From a checkpoint of a small mixture-of-experts model trained on Wikipedia: 25M parameters.
Below are experts of layer 9 (counted from 0) of a mixture-of-experts language model. Rows are named router (the router's row for the expert), up (a neuron's input weights, with its number) and show model dimensions 0-127. Each number is 500 + 25 x the weight over its row's rms, rounded and kept within 0 to 999. Numbers have three digits each.
Before each expert's rows: "gets" lists some tokens that make up at least twice as much of what it gets as of all text. This comes from a sample of Wikipedia text that the model never trained on. Tokens count by the router's weight.

# expert 7
gets: " (", " in", "–", "-", " 1", " 3"
router:511469507550536479505480533463489491431503480467508516477478491462508475508510506518492462482507532476530510493553444501495489490490492507498505510490525490535514448476497513467504512508487477532485543455543515468498521581493500479509503521506476524477498501485542463466503522479487524524507462461522478503506525464497511501514454553517533502511479512501483538481530521482510517467485
up1:455481467535543478469472501487511495499515479468513417512529525471471502541456555506530498491511511538507448457498485519523524497511540473477538503503493536502502520503490539532496495520515485500486482512521480481493516478538521530498511514497474519479466548497488480548478492507499486503490521485524524531469495505501497468528444555492511440516518507529493505502482488530481464506518
up2:477487490498505524462494475511481482477557509505451518486501552466509506481508521523468488469453507482534487460474513519484549545488530500506505517493510515464484504516497522489491551500520477500526515521508530503522558530508531512494478522460535499481539525512528508483532515457485485510516519436493508471473522543543494495534498467538499497460478517521532493488523477491489509526482
up3:495495509487510478530478461516496507540484529481542501528518535501513464473534527516454512455482512517497480494539511512450566528507461538505515525457489517538489509525422487506506480469493503523515478486465485492542493537466485495534520495487498492512539527511502493552538495522504495490510511467552489516484481518533490546528554478489491513494502513450462475532542507496490514497494
up4:500476456520514539524527486492485477499478484506478502530497472442574516431513490474507490507512527471491478515509532502514524552541512525508465517452492522500491489492508457543489498522530479488503529457483553517506508521529464504505518450503520488536535537508494473514504513521512487515547534488463512483522551492464483497466502510473495505492488529483565473515459484471468527470474
up5:528481445504504496556515489507496485499461553536491521505476486444514484461501522509489491516505494541511434510530521497482498497503489464491498480469442469507475504512533472504488488531506453524502523528510507486480516488500504469543501499519493476546513516496476481500499533502540495516489523464483501475508518501495483535474509542514525444489506523497517509502474505470502474499467
up6:446452474521515498518517493536482458557518483477507489509529515485491478509480512486511481493445545497494483490514550515556577493477490474514516521490494470487491505487503500514462487494565514510509498481491483503514427541511487478527473465526489475561525482482527517506510467523487516478534521521490508495541491508504490492511491505510480467487472502528479482538493510518538503498493
up7:512487519500506518469502472508509477521484504559496510441549479494473516543514494471504503514470482520530453447481479482452535517540471547516519455451530510501489515534528447491497491477470470528506505471500513486472545493534483498467491492540498457507501488484531468468492523491476490478468478464507504492471540510495487479493513483464469523495493507495499553536488524470473478486506
up8:470497495473515511536491496536507483515506496502496512525551481461526535483517535482554497517494478497492486464537490494508501522479545501444483461492525552458477499483565538517495561483496508503508494504528534526536522501520526527493437499512505487481485467540502496490492476522530460519519493518506545474502553522479492536519467492554492477473480473527506497509498513487477483505484
up9:471501490526503488566521476514482446492483515475546457501506501487505525519509531506534505482498502499541508528517478492426518525509545493465492509463485482494501488475551507518491493514468519494549525470501546484523531507526545524488508474511469447528494473469493494520495520461486500500474544534444489531509512552496480527531486450492503486499476497497502449518507486497485526524509
up10:488468507533503523539471504504517531484445540488495469488545476491505508539501504513541495496469530496510486437514482495453495505493494476476512483483495477556456500519541491542505473523513511557515507505542534444478497458541465514480516473513529505505524525506516524507508489494523470516503507476549547507526502507507488533495553503510517474492490520507493487488466517466452492491531
up11:450456488535512483446443513499488505535521498487479496492513505524453533471480491503524507509536449480513492463486483479476490509487509506506537471501512497570457529470532533524509488504507516549480496497478474519503523541498481507483469527513500485479474495483504531488501498488484498495509540538526560487480491490490485518483449495498498499541506471539508477480552478487462488541481
up12:476441442505511488533479505479458481526489465482481466497501470521515472479508503532493506510509461492519483555521493505533506541534491524554511501532504503503528491493466510523537528521461494517531480502479527489485517517513486530487516478519510481530519511457476480480485504479514459508534481473459506490477538502486497488541480535501503501521489520499473498484529554446484480525459

# expert 5
gets: " the", " |", " of", " a", ",", " and"
router:482497512481610488536522494495490528532504478481497472477473496473458491518495503512504491502459464495459515481547522494529472514468479494513476482486524526521472460503487482530536475545506457484521498484475514495505477527506506499523513486491480488524518500504497503509515498538494486532515513525490499511528491489504521504459513504502498503501499501438476504488552484533528474580465
up1:490498512504500488528505497518538472511490505493484488499494513468477503547463495526511514500547496474519510512485493515417480513501510514493480510451509492524469517449507529499542487530520518493483519484481479528525479495501496514463474504501490481485512450476518468535503506447503500485523551522529470473509478486460492468543490513506510534521482525512508510458533536491499480532477
up2:475483482470479441511471545508481456484518474524517470521561508482467507500518536504468527508493532455498545497548511493483533512485486514481525515492502521462527498487483519489509505493455519489516465448468482498480497522478497498509531504430506500471460489542489445527503494464465514458505519553559519500455528466488495491535497483509474506448478490521465495533531498501487492492466
up3:503447505480504551472471511496523492505467503535487525484508485451479524470505502489476514483468467499530459453490458485499477541467508497476473499486488524513459517456517445499493500495492466492482472450497442489513474532504471547514524526447532520495497514536503520495486502479520490520519523532525448515495542518454488486482520537474500472498503516484483511480477498503509493454480
up4:484504495502515515491498490531486514509524469522490501450527500512548511463473505505522482529496460489497483542502520526525496497520537503530521482505447469527489507466488498533491547535503506572487454542499518511463512501516522483527535473492543494508496490482492533516495485531527523487495555475529471524471475540544482509512497521523511504524485511422524514526501473513510532537508
up5:488490428491497465542524480497501535505489531501479515486485504507476492567505484481502514474516511463530502477484533497483504564508492520523505493476516510515462517466492486551478523537499496569521520550503463542538526485493460490542495517532553495545517548558525522523488489506483532496485469471465500508511498520460497503464487460516439547526484512452494472466449528471461475508501
up6:508493499477515515548489470533481463525492496529497484526493511481467474532489528512546516472479492518507510511513490518519491496504475475472505488518479528517440500482510463551471519507561486544519478501460520520480508517528490480502472519501509511515522482561505491564507485484544490490456520507466526504454494483487488507469524484494523500493499517469549502535525539501539491482492
up7:485506449492516512479511514520478487522497481492571541509487495518514532512529465499470523549518522516513492493500509494518485515483471513487550524510481512515526484484524513507524526518530508522500482493457498476470478508465441514519486546476487475479488506563544475531512472517530452466499515536516506532469487492499505501538476529517530470497481490495540498506515499480545498498502
up8:466480438489531466500510477545520475520489508472461521538485462553479478465470492501490494530485495539539467442457458521523515544511475506499499512450488533519509497509495500510455456487461481540530477540453513438527497461518440476529501509492511499493483483526537511502498544482503508504461471471501487533487532499490486553534493504495516508545531503489486478465510470487502466551499
up9:443502504533487485528503446497483512504511496519519519472481501518482497466514531509519487511524531472476495513484541512506522481484527555540508438510494475527522501500478470475512509517490562486482499473495515440512487516516507526444487526519487484512505525491510449533514513463518505497491525498499498483494524555470483492508498510494525510500485485495528500479487477509537525450476
up10:489472540503527491463508492539474492497468524490487513535493528490479532525470470525490481494462504510484486512510513486516486457503500471577527486485507517522534523509455482478454486533478480551505462498485552508522508499492534466527511529496532525545484526464511520501512481503565471500504546505502497499460526489543491463525483507508467484472515472538546483480488505506452488554517
up11:448490487487506501537503502482483500516506518481468457488496532524478506475477549486491466479483524515498468517501517519494500499486490508525497551489481500485473533526514516478480487540513522507481489490523511500480518480492489519510449496529541507515484497509504468509532517524496495471486480525484535469517495501531489523555514481483513472510475452461522452479502514477511512504512
up12:498477470495503482516465480536496469505487469533452506549461511473492476472506500527505499481474485471512501484491517528523493534461499497487491478497489544472477514467490517469480508514464485475506542557513505498481512530502500509533460483505482478479499477511495487540518516512469457515498505512512546514558507477479484545489479492539452483451489516459491430503515523490520500528513

# expert 1
gets: "\n", " |", ",", " and", ";", " \""
router:515496527483623496435458532499503485501527539510497503462525528510515499507462474448504562517503478516503485513515507492515491495495516554479516495541458489539509517510549488489519459507522489484525459499470467554476504499488485478454491488466489471525507520485462489505524501496501536505499513523494496476502489509495523468502515482505505524492502521504491486529501539514460463516479
up1:501465465468463502555501508497479504511519500502485488522527485533484501517505454534422510527516503537529480468511515505475505513543519485491537487479527513523484495486504491491478535504477505489469525475513503499492501508468483513514531550483538498470493511523502501511502512469551511517561444514553450489489516514482503479521499527455538507536495464491503486482476488514484491517513
up2:471482493506488503467467485488498499538435484589496490470485495509526473484459485523497453504499480470463495475517546507490539486485464491488537516544510514494492537527433465509522502444521493487463500517502469500514472522494495503524479476497449518503504496495485501481469524514525514483498479531488477487473490506509496498517503495519498533458448511503463532505539497465464458492490
up3:517508516491511482564517473527479475529537439529502504484484530505496541542490535491479519475512498481524482461543466507443490513578491509529496471495519533487476500502552485512521486503509473475532500549461542519513501484474487472521526482472498457525469466512532467508476482481517513479450508495468515493480473494508490538531507530547447508520486485506497491510510536474529486503509
up4:480471452527518497484488476509515509513525489501500525458498547544494489434487517498493534519526478448552520502477510529463538541502500513473510477498513505519496509466486495503482477540485516572510475493502515501498511517491532453501519499546482447551496476482498476545492547457548519500538508531511518533525537480524475464493519538444542485477507488478546521476474490521559515506496
up5:488502515520503505473479478542505497502462492481551506496515514506472535521462541531534456507487502514474469521515515503456509529547491539499462516490472498512531503521490493510494470563492534505477500446505484492511535480474504486501525496497538511491469477500500489501497499495542453467516549496468510497482489512555487544544506489501457484474463499470487475529521449497455488478506
up6:480484502482469556484517504506476503504447509508510452487476535488543472482523540524478463527472478468468467509511539520444512523505516512488494501469454533478511534493531479456519532509512503479505504548514511508457507495492541502509456477490516521512493507495490492517492506531489481451528539497516538512492515511500491525520532502523512479488479516478505514493540487506450472496473
up7:492459440469530504545480526500505555519505474508451513508528490482487530481522509521435461508468527502489453507502507481497534484465508504474502465488523496540485505478488486535474494535509507530472507509450472511496452462507471444491503466509542517497513532507491503502490511490520465518501509525552539483531539504504506477508505513453530501503472519460517453483500513508526484496519
up8:472474511516520508474472499515475502515483465507510466518481505534467523541513500543509500555463512451538501472560496489474482534528493493484537461500512511469516494514489539514508498528522528498532508569520492518452534494514519489476557501514520470486515501487486499514465508486514481521472490517496506547497473534489487487559487486486477480453508516490537484541497510515514452480504
up9:492479485513492507486486493483510510494524493520490492462497493509506486501496491546458488514513506532511463497494457553528477476528500498509488501533494492547521546498525490501536514505528550500447456495535501498492503488503494486521527497485483484512487544499488482502476536522484475522459498513532465485528493494512485511512458500459494445500494525491497535489530502520538486580455
up10:493493507539508534514472517488493473523463537528544547548509513514513479470506535515485506514470482489466516467501467519509498494460503530482502470468491471522484495450500465491522478482493525511508430462479449471505518525519485515552506481493507478502492490489489520465525510536474525482517470510494467521475519496475483494467498505472457504515532486466539525471478510508523455493490
up11:492508481508514465484427472502478451520504503535463487493500500502506487457465456498493466529509491541491499506533498500495538496501458522489479510535499525512491523495491454498470495486464507494504486469458484497494530535490489481485481498497507478478548515495507462514490546472508491477515495468496466504492472513500485517493460493475497502474492532517511523537493547514521507502500
up12:493446470493512488510460510539476505568480523496537474556516496521507489497494509496467515560495473537587492495517474508445517553513506504488549450458514495483509524487479531519510493529468514496505542520501462489490535494531525480472524479486491468512508496525511493506476537508539493539476512499520472517502509544452495504524474480454521501504489476467485530490470506502521495487469

# expert 3
gets: ".", ")", "\"", ").", "\".", " States"
router:497460443492516477470484458490497450539486516516498489507500493515500526513551485500528512514518510512526485515490502489494484522471539487479508518485495492503461534494497521489447529490504491512463483535525519527507491488481507509511536521525515482481519557530501547510457494491472511484520504475521514519474462499508516495504525523487495540517476471504488475487467543520542503451508
up0:497456478510538493507531508534518466507500513496496472469485510464509545509479488460525524522481511535525489442464427549467541525508536502515532511557474502502467546483476508502491495499494479561501486528482511522534506463478478511512520540513511529507543464508528499555488549493487438510520526509512469516470516493478501470497503510528509496492533507509495516536497517489508488532541
up1:519503514495510522467507510476499512481496482504541445516524501494501472511516501530553529514499523521491525485508509492473547481485514502499457540462487505483509521470563524478513458459460487523514490542489476496492453495518552524539485506486510483539524458447491492501501474497477543520565485527474529542492467517474479504423516505469451512474536537513470505496515507504515502480489
up2:499496486523508495472507489513484540517479510512543486491462512508493471521510479525472482517468479515532498465508471519506545474525528536494457506482507477506462511498473495560501511472517472508500514518480544493527531483525500509543511528490514472478498470478547513515517471477498527514468456460495499569511513526494485525493489524510456510546493512498498465499490504506513515501521
up3:506491510512498486545442469514546488487514501505468507486556527523474532469528535510457510512485526514431501527485547518508485536462466532492524535466492519504503538494461496503495467503460495455509529514515483534543489507498532545516489492506508524492539486464520531531502478522516430498539518484521524540489509493525501527520504475529498494444500511533499519484511490511496485456480
up4:484474493511510497516484498508443532501535535533509494489506526484513507521519478564494488508466463510539482416507505503488520508510537544462495487510498472532542515484488479485507510475527480487495520494511516516489558510582505519529530521513487477498482519529518507515500484479513488508489418471542516499490512538514489481461501470505489493529491512488517507551497494512489511478518
up5:494481513501519516519466486503478484484475497505498438488481502508494522503508555532510504491513477502480531513469517508461497533461498521523534540508448540488491506446435494488505504521521499461505522535458514513480475508490470472525475493533517527474505530492480481504515512521467484498518509441465495512492496505500492512498496495502500513557473474509525495496527504513443449549463
up6:510470476520528481479495482501510469492513513524506476422473508493526529557498497496499547510484517515549499547515485498509516526493495491540524497490457515501499526489517491484483494550484500498478550529511553471489488504470452513486466490543493512485488491454475519531529522519451518474469507566481499492505485493470494481502508492501454468509492512505491450513488494492506490497514
up7:500446495489526507548498521511525522534494502510475525514505481529477503494497535506530504504521517515533466442484478500498523508467508565503515489497530497500552508510501511565516521491483508538515510492491480485499504486518451535502541483487476524505482515510509518477511574477486438527532530473513497501495503507506493498560472523510470519534497488499461439490499509499501465502441
up8:459496495506515503463487457527505473481505538523497500440522519507483455538515497509529492512486499527521512515536485503467466506486451522498513485529514465560507491493512485516490500532514484503519507490486493527505498514541477524479496486550538487479488521522496507474477583538464451517502478548539501442507491499464485540511513484481509521438469495533530484523508494493506512482494
up9:503415479530529515521478511482478506444446464489499479500494501503484485492492568549486521459523554477499483504474532510463509537460514459504474480471448481498488534505487482508480503465478469492540504525495532508456479556492491533522490509522511490476502502507481503553502486492476470522522494456503540526464452518531497528499502496512486475488495468529525469514505503528477524468519
up10:490507488542507518512467488496475444431508499541484492500512477489510507489521482504433469490509524465548464512463477543493473530516500556496483540498504515544550545510474521542506473502492503489496502477507518500494473496500554492510466477540491491499526511508525509527495467493483455495511483446492512495506514512500502473534538492478548476465472524543500526477523477502512505483489
up11:486501473521537497503499517503473488475492473491498512525476443488518493473479515533485466536549560503521517479487460519522549520499495471470526508490488471552524495444519483516514487475456524521480544478515468512501481480491494473544507502496496543512500517469493517525512538467478490481519496544500451495521511484520491496535541512498471468471489486438499478500513489505524505505475